config.yaml
d_model: 320
d_shared_expert: 384
moe_layers: [2, 3, 4, 5, 6, 7, 8, 9, 10, 11]
balance_bias: true
seq_len: 2048
train_tokens: 426100000
Below are experts of layer 2 (counted from 0) of a mixture-of-experts language model. Rows are named gate (a neuron's input weights, with its number), up (a neuron's input weights, with its number), down (a neuron's output weights, with its number) and show model dimensions 0-39. Each number is 500 + 40 x the weight over its row's rms, rounded and kept within 0 to 999. Numbers have three digits each.
Before each expert's rows: a language model's description of what the expert responds to. This comes from a sample of Wikipedia text that the model never trained on.

# expert 13
Line breaks and markup. Line breaks ending list, table and infobox rows, plus opening quotes and == heading markers in structured Wikipedia layout.
gate0:516544454529528494494450511512529538476471451512509544464531556528525502562505433478432480491499459494479440510507518538
up0:483486505489534488563429437489539529436481407500487543479505540574619492523450480517416522547460468502508423540508525542
down0:477553544500502439479502573526465499476472469520453552502516497521496412443482533448529427552519482531423489531500497439
gate1:452474571536544498505443576502448533565518462551486537507483557517542518557451501488469513490459553453453445425528523463
up1:488572524493463541493406505543496549516459459570585493486520526521442563516476470504485541521577488479509479497485454512
down1:470523461525470479514526418479437470403539428513560558464521551435529471498512565471539499517507395593447503445480512440
gate2:501562482473517515543515537477508474534516459493424478475534519557465574532562511537471500520453508504403482499525481534
up2:551477504534545506449494484540528532538530461504517509529548511515549517513546540474480488428573467587478521540579472453
down2:554489497550518535479459588407515476581499521477424510501499456564415458476502545537528507590482506515495473476545512517
gate3:549546522525471477511519516555474487531511496528423499447464490452503496564473550498597494491508537505479518493526543495
up3:531512503581487497542542502506494487533500550429440478454452448454533438541423513488603487498545489463441532511548542541
down3:437447482553494437511493571546475560493426578463528462470470480530495484528502509482463533500485466498521498529572446491

# expert 28
Sentence-final periods. Sentence-ending periods and closing punctuation such as )., ". and ., plus line breaks ending paragraphs and list items.
gate0:477475500483508569466518457444497537507542518467494532558514484505451497479511505532595503506455504484469430534548548454
up0:464464459525542462389505516507529475529526527474514474547490489474512509531536517515501544523581479493540539414450408587
down0:465590495453498439461542541445520518494507511487517521442504512519433563465494460497506551445517516513401582500570586491
gate1:513499562558539590471572531510435542504450561531449479564488493481422411541528604596522514519344564484575492517496489527
up1:467461568459494513494532496603549550490409491574534527521551440488491524536541511515532519416498572502498540472496417528
down1:492401442469465543403465501418567436567409553506509458489509511515510557349531526489569473544530523582485507411545479473
gate2:468481496473485454491505495480569503499465538528534473478449462495456464549533447466583482560557451497463484543455497539
up2:514573496495445473556521486497439488555465529480562483464409445454493506406559481547562452529524558547444491513495534508
down2:576537477444482467508555521536448537513423436488556462590544502502569523488591444512468482492476509484479517506426496571
gate3:515494500515484533484494449535539517433521509461556467492531468490522546424452468445487545496591462554500460546466425415
up3:488496437494495536542451442577539515490479543475582497552540435499528503550501446513465521474447535581444491559479451477
down3:501475496505487521557519474514433507477564508541466538456517486460498510481482455534526500505538512524463528500584471583

# expert 17
Sports table fragments. Pieces of sports results and data tables: commas in "3rd place, bronze medalist", dashes in records like 34–10–2, and digits in dates and counts.
gate0:551468519520562541522500458466501502547544510540457489536528509464489476550490492514486498528505564532448478480523463483
up0:438509489499443485529513525541458487487452521461538525499509490511522522467551452508504517458504483499502541559483522512
down0:497523482488530474455500538424400545583507479481446488588576498478491467468473492533500510521464486428459509493478466482
gate1:531608480477536489470461508456447430499472549517521523486448494485497461471549518404512498549559495556487474515579391475
up1:499567441466519557535501513420497468551441490495500520490479487508474500554567446468524599529588543540522505543481431486
down1:459512480554521541491405607498546435541450508451481490471509588499496509496487489464528482494476556552470428520503606552
gate2:585494510511466448490502458464477509525467495471479527557486515450422580459457547451486506504464446542451483493584544468
up2:551489513538477479514509494494437465510493497468489502522489505504434543463460522454500508474486466565432500511547508481
down2:511516424542518401507527472481509570457480523514614442553465452570617465451504495411539509528553524553535449412467460530
gate3:475469513489398518540530480543528496480483584504480460490487511532516478457472552482533472464523552515546497554470488453
up3:527519488497625507457482461432415506531499515487526521521493502505473462458529519512517434472568518527502458491511509504
down3:506497513462488372514506530604498491524512432498557475470519492433429438553448463494535525537586525522454499481449486492

# expert 22
Statistics and record terms. Nouns heading statistics, census figures and sports records, such as season, total, population, average, career, plus job titles before names.
gate0:536458520453465549538489449544545553525523551580496441509531469471532478539405527457536514503519508539480457512522459564
up0:500483540555479455501453466529480459532495552507511490490551521482489550476493539491506453510583446498488452384540514525
down0:481506496466483483480462519540498509593492456525481488546482505503549494453585430490529561487454496562561454490529479522
gate1:483485507497477483477440476471521547515458543442476439450474456442559461517425521528530542471531557509481488493559536443
up1:518462499453558513540487461573554557449526435532495443557504486458521448554416418515491509554449504438472500469505564522
down1:519489534461511520468489482503417506555544513508496544539454513437453459499536541418428494522424465474496473411504529465
gate2:506473466439509563414472492482626435503534464487552519481470520441591508535461584533528494447503492584491524553479537514
up2:548512504525480520552429522518442565474498468448492544428511478490486483438562469513502444521496533474486584575472485514
down2:464542555555479521468505475522506468591497400538534554603471607520510580483540525481539527455580510552480517462509540500
gate3:558544561445518480564560490546487506480475568560534513464498534501444523543519498477487462509472478480518488514521518503
up3:481508433524506489527498407466549458506426482526426506501454502548537505473448478521520534493487456501488480487503479514
down3:497507518502569447485451461497519506586408528535443518516538526538512514457521521449446496546532466432476544527494558463

# expert 2
Digits inside years. Single-digit tokens in four-digit years and other numbers, especially the second digit after 1 or 19, as in 1951, 1971, 1907.
gate0:484441581495536510428478490539547498488451549504493496559515508468441474491472573420497509527460493532465514520547550495
up0:490519580518529478443485495491466443491557523496492505531426493516501510552465522481465509513467562548452447530491496447
down0:430538590502544558568509539439517454515506483525480500486471517419476514551500546461487499527488543493528482462500556504
gate1:521512489557456540469516481492521514531410459530487467489518489487505476430566451579513503521408576502442507520476466492
up1:553504458553413478485506484394492564523520483491500486413463550477464458468518485471482512515635424544523500458519514558
down1:491538492504471454456561548418494478462404529502544530551499461501573475504461495493457486455466487537407501491478485474
gate2:495425554528346442510519490521565396516541453469473511572462549492474473527486521533455493527483561498477524510423464463
up2:492498552503398441502453440516541433418508489489440498470554462497494516452514494487508488572512531492463497525507460457
down2:465455545522503498486519498509564584465575537510497487551537524501505538474526524464511551433545493490501544536493478514
gate3:544579367458627493598468463457486480526558558528481478431488570509500585445523471542453563552583386481524476440471531531
up3:521471475520577516458510556467458454507457501495523513501599457497539500507470525529574561538507516516454450532512467512
down3:488614440506606432529484478532524534518551434520502479510491508529497532506451517497505485541661572497504501494495517549

# expert 10
Determiners and modifiers. Determiners, quantifiers and adverb-like modifiers in expository prose, such as its, most, such, another, other, both, previously.
gate0:429461525529475533453502542543516505441543546488481490474453505461440512607480521532522517493484543444491507490496479465
up0:536517502538537481559495465415509510585534502528504484525481479488526530426554472502430519518435517503481485439557468543
down0:617468571488482465434443473452494468544546479539494477531494519535535514486496446539492536456535488459532443561552427474
gate1:460512521472464464552518465499510481523439474438496485517477517467503509433569509503516475512514452543551473499498561541
up1:477529459541506465482568559469544542459506519538458494521523457465487513542491535500553583489452594477476544512491457482
down1:501554508483448498547453463497515555465486537471457513579472520541535500556600502556620491532445565487476430558544474437
gate2:440496550485436477507487541485532544462529531509526501460472444500494535503462460504495529444481502406494520458542498499
up2:505485485453540499460550510542456522518529514515513539574575533470495479607568503489549549543513599571524533452525473507
down2:441497491464541512529462487523530455496541580574502466498498439483488543472441522433524506476485535540539521488535425430
gate3:514478536555436457512448534521492426480513394481485462485541513563479539510491471461570466516427498461434461526493457462
up3:444553548553444517503487560523503459449518424516494455501544523524465526468491420468517463481421531526483468513526464529
down3:460522581532553536548505455437581515505503488522490531499555544407480511508557510478422529552513529543491442487509447451

# expert 29
Prepositions after verbs. Prepositions right after a verb in biographical prose, such as debut with, influenced by, set for, sold over.
gate0:475500491513615540495497560482506504457514531514499507498487527528460591484543387645424534554516569591526462554504531493
up0:520537502412532508476418498460575438582516477489538488486540456511557586558560518586527515511496438503502485497486567386
down0:452608503519491536537458485528503481532516516547500475479449510456438453459492523481448412491509547417454409522551499530
gate1:467476468465485447551475507479529540460468450428493529494504544482515501584605510499547524546419394468526426489520538489
up1:468533541508475468544535486493472480491524479418616515550519462519544486457600485530505512456464469441495459487524551438
down1:495438492593454518450540477466532476556540479475510486503522484485445484483563428471462507467531531480527451553521566442
gate2:552458467467436508533500409529535508453488491567487507501470469559507428495532502453569461541480483586518498463450470436
up2:478543457478517590490417573538532513526489465449482477485498575484483478534407512490473496524501533517431520537509468549
down2:515490462502528524528476482441524529497550500546533501503541394506541528507466552443565471333443437443547433450484581516
gate3:438483484622464523412504428510567514485515513470541512544557494492449450540541469475435488590483508455474470504527449534
up3:421520551580473540411489559488440514493463550433461507523560499512480483545476538539469472508567527501516486486459514522
down3:580486516476497501494516454421562447524517530470497561502494506512421485499584489386490526544479443537489514488499467578

# expert 11
Mid-word name pieces. Short letter pieces inside foreign or unusual proper names and rare words, such as Malpensa, Morbidelli, Abiodun, Aral.
gate0:574437510456533504533541602508511459442529505500478417424532514563571471534445574481443495527407541527469448528481495460
up0:495460500501486483610548563533532543519546479454510537478533483517556442478539535495444515456514506544439517519497465430
down0:497460511491524500517440444497565514523503487510531505522477418478464442507488446478507480513496582594568453456511512475
gate1:472482508512496412465490549426476502530516482554494422436564517510507492434527477525484489484421541528525514588488540496
up1:501482511509463459487494490503513526508473558553584496474512449485558524546545444490504462487554579539519466468469507464
down1:479506521527548575511569454465519614500496472461510477518509496480459511494502528474453555496532518490490572484481516562
gate2:485429507475460473550517492515542547530545555521460479531476488473495558466445471535495545471512522490554530477546509536
up2:476496486519472482487497483521528456596520468548461492535493524483475506460496476452536468536520545487485500531562484528
down2:451497462486486490543496587461547471503427446390516527532501468492506473437526489502487545535461431450583520534490466505
gate3:485460487488550504534557500498504550452537505482532470420560525471573590512460491496463487500489422513509467448498463535
up3:505491524454465475521516466481531475489579549521437495481533563480551535514555560449523503505513482463552526473434495475
down3:479512487535500482520548514541494521524530449523485423521443478502502429539491553570510502466485480525527532466459492508

# expert 9
Spaces before numbers; of. A space token before numbers and years in tables and dates (July 1, 2001), plus "of" after abstract nouns, such as "difficulties of".
gate0:468494534568558481510527551505534473505444517465539506456435523497532440587502474414495581534456503511463539443504485451
up0:494522502492487514590471470494455559550573477454492480560567449497488500454529485492524557494556552505499498502494537496
down0:520491542447418525494504531495509482497449462491465522482505428513461504434496496510543464434484469497467489498497417555
gate1:515417498483477489511534520479575493556457467535447478536479527470500481520468429548474557512539474503511471501515500543
up1:505508457461550523471503521506517573458501512476476545594451452500464507460524550507536552506512615528497533433530426499
down1:490439458491485484546507517538446503424432463533604476491448468507491510518521491468469535520486484510518528470451475520
gate2:467540526464459589358512560449472522516439473460521541475411517514577480495492499483553573596541549519461511514472438397
up2:479494506526532598429567510561554517512553524498549511554458538469427527483412526494523467517571507453424527504574411451
down2:431518420477485530516505429532494537531407458584528518518447532555515477492549524429451488474563493574545523470509489521
gate3:557464475442361517507471486572529444488515515511544520487492442497520537544486477551488459430571467475434578527491488425
up3:465518534473491494538525524588483521471545487451507464477486519552516507570463533495462459493607532535462600490500491493
down3:523521467490474513337530533438465549512484531515500487556533453529473563499465619555445479502459460532522471506503567512

# expert 31
Name-initial capitals. Capitalized first names and opening pieces of proper names, often in lists or after colons, such as Yu, Mc, David, Austin.
gate0:475472491563488512449549528483369517554481514504444524509541537459463486486538470501530513525495475509524459488483558437
up0:500554475451492485479506513560553498497489454457513503506459436519498471529484490512548540445466487534451521437490518553
down0:509544445467509518558530573536481503462483471529451425498540492464466554467399447474541481459587521454517527440461530509
gate1:542487548477427505400521497427479504522474483506497504521543540456464464493459467506446487515524453506557489546465525475
up1:536506571532480509518509501443467497529433460418529560416496526481501601479402566502469462568501551471516529519525484563
down1:574561504566547550434559552481531513580529469491480481518511459583443558491419578516574613522553461534562473519482499464
gate2:487501491416563515446485513487645482438479492485532457517493506548505528471497563551570585572521471475486544498535518468
up2:507523520521485434542547498557441541490505516530525535489484500449467471545536372492482459421517448549503498528491481518
down2:430446571546513521478499502434486441546519580506501581592526511507483483548451516487427529530503544475521596531531473482
gate3:518507518456542541516488498517495516516443426496538538523546461566467520544520420513479534542501452477557504479555550531
up3:526510400556490496496545499515502539410468537525537461461478493455504507463525593471482455512539506514418463478484449488
down3:565519420462496585552457455458503565598564492408533586507489470539481517510536495465522561494535481545516450449534447538

# expert 25
Romance name fragments. Vowel-heavy pieces inside Spanish, Italian and Portuguese names and words, and accented letters, such as de, á, -os, -ogo, -essa.
gate0:454449543480497509488400499511500464479504449439525470481450502541463494473493559487533448498508474523542485500522518444
up0:567525459476459545563478518499475570543432430505502487504480489535477480496517494457488613531502461553499472474528500441
down0:536489466538495481452487569444445534508435435493477521549543426470446489551471454511492500495491457524519481503530505519
gate1:468515527438511502545509531483553462492516498433486521481467459469520461494539427499511526463463470538467447456520509478
up1:504522469449420491430576472450442467410493484465525525478565482485461517506525486477495480475492508515512456496524503565
down1:513537493547518474455450510535478479469416548422507538505486493479495488513415479523536450437494512460592490497506549511
gate2:503483564505500524478507493517457463526543519473455442487442512568461477451576537541491496517499478501556406466404522516
up2:463503497456457559500517521482462510524537589435508517515505463545430528498542506430507518549511451503560464462452474449
down2:519516520582570488489467491524510463443482485511549525438517507444528453525571498489536462513540458414537546494517494504
gate3:542468473416491486552467540542506528505516516517580498495489470513532401517481465436465516504517516555553476508514507461
up3:500498452396496499498496536504432461487468492566510505484540513531511472495487506462441541451521468493487483510522480586
down3:518510511519499529539494498578567462447529581496520489486479436487571498523477500486459502435508493449476402548409458465

# expert 0
Clause connectives and auxiliaries. Function words that open or join clauses in running prose, such as that, which, but, when, if, had, been, not.
gate0:475509479519509592483404550448512497485437524557414494504497467501495526538435517441508546503502494485461555432438535454
up0:447518457567487586491559446480482519503519551508437555505556541533521460460486535493507453540434502478506487542524485536
down0:463489487480442539510613516546456487542509478473538590553456479529513536477419469527532483526444492457506499514498484494
gate1:489502514543525507435521508521461410546458513515517462495478505539493531553496517515528568520519556514505568462439525475
up1:545493461484570434489520496498410443500528471527512499567501532542512485502525522490439510494475502488528551409480558526
down1:510500491490497571484517545506463497448471529467483547434500535448535485545515533480490475453500500456471499509501457537
gate2:488509444484504574507464487523476525476505413548481459508495526524522572472606501485454533574421524511541512518493480548
up2:464504508486543440532546500529585526560543521519453543474446441503489500589460557482577534492536463503500435448465502473
down2:519455521523504471530592524454515520492449500414499589497436493508539482444450434514553440480485433561463468419483525475
gate3:526494486538517470611449502479490556471545473506442470535487449528471503525486534477502505540468528494422447437514511567
up3:387490433417452515597482579501589557524543454464524575490492463461561483516519511509490504470467478503551482465419507532
down3:470436491439512579446498486556486498457476513504580630479566542454602504569458496513515510499564443504523502504514493509

# expert 14
Articles and determiners. The word the, plus a, his, their, its and possessive 's, usually after of, in or for, as in President of the Union League.
gate0:524497462489430503416522506616452530452509508512542461495459485466454534582521510502444564493414484510535532519468393454
up0:454500519465538531534449444469525412528513520565475495518496458540483505499441510456523538444506499579458492481462572517
down0:489446478479439484500560522469505498543487523450450521551386464486451474543446520547432529470501501488503451496465525466
gate1:515457448545440571543529496510482522500577472449515518486507547461535488476507494459473533518510558524473495516489471503
up1:488619499538459567565528543502531661486532528537544489572451531441473527439492491513496523465514453489497468568547533529
down1:516496505538462481556468493511552500445477463490462494531457497546444484525539517445568493477503434511466441469469480441
gate2:492441481515510459484478405565543527444546491531441525463464436548530538520508493513534539434512474486436538453434454460
up2:492535563480460572529548547509388459501510548511496497507457506458557450438448513453488453530501490525542438595512502460
down2:449413509508475534522493489470474447525528498546438512451494463493437476488494445508510499501444512455575480451557549504
gate3:465559446462455543488462523492509433505592523398437489482535501531561501460508484483569471557561483498450541486510503497
up3:521492469479523545520398511501471480553579523430485548496561479468486512419503507517503485496538521504532486450445539498
down3:494485546472561434438496454479476563514561541578410491498508405478488451506538579495484504484532431459482466554569545456

# expert 3
Commas and coordinators. Commas, and, or, & and semicolons that separate list items, names, places and numbers, such as "Gallery of Canada, Ottawa" and "killed or injured".
gate0:553510487475511503476472440513518515501463527530511542567553489516528533474571503486523472499516497481465450597471471496
up0:522507531481464568478482547543492488469507461438484499530560495486472518499491562573550480458479524542467553499508539561
down0:484505557411485561578546508461564580474446525462492460616528546509486544555516550489463569579545568515565539544509507435
gate1:506519531445468440497518555456523487474472519502477417458564503508506429536570508512504527484511513503474496452508531426
up1:509501469553407480492488511571543423527523559510517479579533423481567520509443540472487517538454508466484463589484424518
down1:402538504526496528512470537438515461418542515459440465550556520528518381461543565513489546543476583514528488552515498486
gate2:538521516491442529564491467498503492534494534597475516522470444515500526395551509546482469538511501511516430557462524494
up2:496433517493521451499485527549505458467538492443560500357636459486500509550538429566523501442457510495539551486501517478
down2:538482556497446432510430472615485557458443449455487518482591537508468427459490572547524453434461523516531442500520452505
gate3:532581560574565521550563470427532503483454552558545493472458487544527539494493531479432448444489457435492533550540500526
up3:512537411536466518465517487588436515459480447532472500488497549541527495473529459513485541523505509501551480449505428506
down3:499511523536551483521463466501455536511504522579498462442506466437518537564474471535541494475466503409484414482495557517

# expert 26
Name and word endings. Final pieces of surnames and names, such as Jordaens, Holliman, MGM, Association, and some digits inside numbers and citations.
gate0:424499516465526492504573497519515609450496533515484524488542487482407470520450495518490454431454483491521470534480456515
up0:551489485504488472500546478492460528521486478492474475536519469552425530526454536412473505521495491516510483519439499517
down0:490507421536506549550514457532450446529428524502519484513516454500471483502497457498477509497515478516624559540538519452
gate1:473426522523538615455503503544528454504450481523601509464462497597557447401544532563464461569521385461490478493522510441
up1:478599512496472475504546503523525521561522488505503532487514498460522501485556605444495467528554521482576483513482448469
down1:501435532460553522459555485537515483483480515511488418455405494536557450546509544519515429536443469517500434470480489461
gate2:490536469481446539533497507494572606489458502529467538412556466528464502598568441516526527504356560434542477448498455576
up2:478437538493432544482485564527522510483521525544402498516548530492505498484450555542479545461359466486532470482486491530
down2:539520457539455539473512518556495543514535461572580503503545464480467472496476490566488595506469508493569506488443492492
gate3:508516550551529550445430420439454499488539479524428520527399434486471556514514490468541522537506518501564536498487487539
up3:499501463471477434536545476568566466527512458499625463443577524533488572528547527510511501511513518465523489496536488486
down3:456545477519474462434479399516556539482502518421489523448508487556539467546567540476476485464596521477451504495512505496

# expert 20
Cell separators and colons. Pipe separators between numeric table cells, plus colons and semicolons ending a label or lead-in, as in "Among these were:".
gate0:530456503518399500497466498610543484554522545469482522476514474465476475526469460479492487537506504442409442429517535529
up0:493569537535565576585542520433511544472511476490523510534478511503444507499502492512464515432550492490618500547499463523
down0:473521571472458506525523573553504416526420513459465454591387494494437536521508551549469529533551547444541499499535514463
gate1:573477519552515479586485544518432531510525506440456479504486530550537566428519412457483445526407446456511531588506489504
up1:520481518486543515541456527557533551492569499492455466515496536540465563434501422474423518602427477451514498541487538460
down1:513395457485477525486450486520477519507474536480474470488493459508538547546466525507460562574593552458562499492532502525
gate2:461510528529492522403544566559554470506539493535486557468532520496523556495488475527515533474493488512566472548533483438
up2:493520513495474462554443459482521552500473498521472495631420473484453494546473540484443469541571555493585514527468566509
down2:540500507563521514536527462437523476472451475476348519493452478453524477466416416478476468454462550525489474540525540521
gate3:526514560498475497471502522512498516471591523516520498519517501447514477477457450474595503456557533546412476548484464472
up3:494471513474532520428517598546450541492452515466408417487378474586500489524492498499483544422434471466504483463456481430
down3:431515502543518408481515578479589523470499576516426450498527569560449468510461521468505499541536531507508533517525513477

# expert 27
Ordinal suffixes and figures. The rd and nd of ordinals in results tables, as in "3rd place, bronze medalist", plus digits in dates, climate tables and areas like "sq mi".
gate0:548514503460513462497485507547532508521514516452469536498475535504525564493528528511553497482435461573494480466480448500
up0:514496477497513462602498536492480457529600472495551479513556501495529487467516524458475509531535536443499484513532495516
down0:498525488477543467483496512503421425566461445446431549521586478519562514444492483509585482517544471497496502573474392504
gate1:599572503517454503577469530549530548481519516480507510488522464501505545458551463538458404505460519478445460486484458499
up1:490489498501493474469502450480512483499506473470468471505543557518499526561469540478563568533466564485526500549475518530
down1:535415489531478502534434485497486455523511568460547550459445493543465528474496543418502446515486480470453478527476470519
gate2:510506526526570501459451447550495502524504455456475513527443472505567472517462433493524527460445542549417581497515549491
up2:551517463505459520533468492547546453539479576496492515494530452532494497512515480519499449525410496538578393561515410476
down2:425548501477535545526489479544416434503535513521506520563407505484514455560543567419531548482495429445528522483541446514
gate3:532531449528488413413470460532421447511485524466537484523465496505520527512525464478483475441597524510409454498519438504
up3:465447510502523519632521540477566550499543456506447527501533484505471480500484507553493511522454451436608515488494578480
down3:489532459537459525469467452465516463463510516496466512584396481462554590460483501473454531550557524491529540410522478557

# expert 4
Subject pronouns and auxiliaries. Subject pronouns and main auxiliary verbs at clause starts, often after a comma or that, such as she, he, was, is.
gate0:476528504482492500457518520490509506488493470481431530548536447547508487497536465605497509452508510469492497449499531508
up0:577516532436536548570498541470382481483462518418525481518468464525521503432598539520488506539496471543509530418478487518
down0:495482450545570519520531494521539537498525460525527532507495492515506513448508494427508510512589564469507538488559483563
gate1:440511422429522432410504470474555511487491465506515519439492487497498478464512507495499452423541438486427487492492461557
up1:470525485441521555451493520572455462522486502546470498447580500456511558476515606422518491517508546526485527516523512457
down1:466568568515526491498479475578547507485502549484567500454483520511586480497462530495459488564458529509449542496515479492
gate2:462585475506462522460604528491517552475542529493511529568599469442493462480516473524520512508544450490448512445532469490
up2:549440461545579433556425451501495378522433444465450467396424520498491527522540469485468543628507484522510500498514427491
down2:446446414504528486498521530524481514462536519461503454549526502566498461490514553457524487515477571479509487501498524524
gate3:505514565524524450551366451550539549453530508519475506512546554520564568451525452487437482482541511486466538488513537485
up3:523463495450421464465526482432542499429545528481533470600533451446452540551464538450573493479552523535518494509476544477
down3:482511556537500513485544520488575473540558456464544513546553508459438455512525473499536476441482463450433472502462494468

# expert 19
Name and digit fragments. Middle pieces of rare proper names, taxonomic genus names and digits inside numbers, such as Gob-ies-ox, L-ames-a, 20-0-6.
gate0:517539503482533499473512565490525528525488512494503402517435469513503458572499418528492498522599507509483440517465474525
up0:446529534480537547481545533479528495528467510461479457535410472441443460513479463512514505554493467551463422460464523522
down0:554428436467508491538487512597599531518450466469518403469568450595540482461473444543526472455531497477491526539494521471
gate1:537507464557568512414410547498435514490479517451544501399466472463448557497535474543503506487522587515444462483509493567
up1:494501509523455418501538515478508481529537453534485512535542461494485546561565544514518545456514522510533602492565525517
down1:487516508484461508456518476534448454526417501577433453527480473448501529526465585466553443554493454504468510493524607500
gate2:525526486544489465460461531498538504528492486499534454488565480489449480523482502480534514474612480471475490494443515501
up2:554510487487492470467459462451449460450515453525513563566418486496440546417503541532524489537548481489473504504539519522
down2:537452484491409587483568488583528515476515464461500521466589446474495462490468447476494455393445507514471508498476508482
gate3:463515512516500474523471538508496475452509540521458438532586528516549413505482498558502476504567540541400489562561498510
up3:495526458547513538428545427474488535469468484537526533478495479448453560582586531474465499466394494444547501471425545513
down3:537439461533516472590520556494581523503523532448500447475485550507534391448554456509478540553539480481462484464514414509

# expert 21
Mid-word name fragments. Letter pieces inside rare proper names after a capital initial, such as Wiz, Wosz, Bick, plus R&B and Jr.
gate0:431437483475500539466516511530526450484519470507461538508460478470485419569503531507451540477530526502492519472462563434
up0:546538503477559515461508523469519494480495552439491531506537526458499554556395356527519544535503493439480552462551513517
down0:491440525485493581532472505543559571496558505470520537492547527431451487538450527510438488444512478466453419449542552501
gate1:531521494520510495480481540508472517550474508508497512497559550567513509517527492520539500431512566605529523540502510529
up1:533495467526457506407500389540515495453513489588458493521543511484504547511483448504539436481561520557502475515422437464
down1:456589447497561498460484490426436517455486471463562531526532473479487514447488506462489476417497418481473454467554560532
gate2:488454493489423520518475508424530429511481475468511519503501553449561510492565550578489466471502562457447497551549506541
up2:533481553514436597548444459453549494476532455516512500498500554527476565495436547503525543448491496402512547570535520429
down2:509481532539487463495499493539468547476546454521618511504542493470571503471489583473561448497494562490526559500528506507
gate3:462508542445508432504496591471516504497544489537439513554417514506485484531460528494504531502527477515433494501509553503
up3:401505444552525588443473461532449500503501485439532476476493459576503484463513528463491504484522590460508501508511592526
down3:533497477450485527517434438453545522548473521438457525447445509538440522462534579544554475450461504456535500434529542422

# expert 23
Line-initial table markup. Pipes, hyphen bullets and == heading marks at the start of a line, beginning table rows or list items.
gate0:519501480519546433517469470503537463466452502507544503513484498471497524520532514489504573512503456510510495474499504499
up0:482475504550557553521578447442504407528594466485492513476504474504553460494586391539502532491494468547484463486487597574
down0:505505499568553595501506523423444532467543512553576449379433487504555498488474461494467539536488449430549474531483519500
gate1:449536545525469513606494450526511418458628444586470501478537473426520513464381583458500486479487519512565510515481506502
up1:534440483443542539408450542510506532574435531423554461542478536516508510504577466546420492486507482469455465497467510520
down1:553536515550524481545469527475489479524523488576439514561484514382510522491536501539479496558549467469534483477486454522
gate2:499503517506468524489489477546515515476476458513546521519484553514486536495513504479464482551463513483451531600562485422
up2:509508526501456477489535461532452525473521457487506503437488571505518500537491487463482498571446490453505544561579520528
down2:595536488446597412523429519486511516529456401534520500519512486473514499442508509468518472483374483501564521495467452481
gate3:519549587454472522568468536434517478512541497544481464435435503486508494450471498522488492471556523502520521519513463442
up3:494501586536534484570516492455563459487501517452492522473390592499517537470461506423510499516592446512474512545479514473
down3:454522484508488510422514484449495423440466570511554492509505544434502415531486518495503500523559510547451530460486450590

# expert 5
Sentence and name openers. Word-initial tokens opening a sentence, heading, name or compound, such as Born, Personal, See, spelled-out numbers (four, thirteenth), and GameSpot.
gate0:510444502498498418399504460486540465540531487539510521460536524529555458491519580490468520453538492469560533386480470457
up0:504450498473506503445480438501460428515494479441508505575509543524497525429494489468490486521595479544486518533529584473
down0:454555484463528410552497545567486615502441455494555448551543433557481530462463483497583501471465501499489482549488572479
gate1:443498542404524477509559551522480465460436526463525530502437529519551466457447538467472513498520491502552446444557510427
up1:505506493437499483474549530528472431494453522484535491503509592529536475471428510443503506515543489489556448482531460511
down1:508484515423517482529596535545561543507478512471554454566531415530578372537459551557452505574540483593522436513519479518
gate2:500460563453540497479486607507509506512428526507424434522554467510477466612460543501500606524407465566490468543485478446
up2:531508519525488537445485474511499483545468504487511517517473508486447562495626509572573533517456459517557507502495544457
down2:564490490496452510456473456566506474492564571437509540493591506420575497519570515501429588398587530491500569498478495520
gate3:503452448461447565480441424486484514477504484501515461506448466442426555497537496524566523587496475489439510496523578508
up3:441509521464524524452426498492500517407538549508487482450504546490442560510430463484552515469470420491498535487519635504
down3:506572527604474492482424487396426478518567575437521476486427527528510572495576460431475540513546499522510504524519468476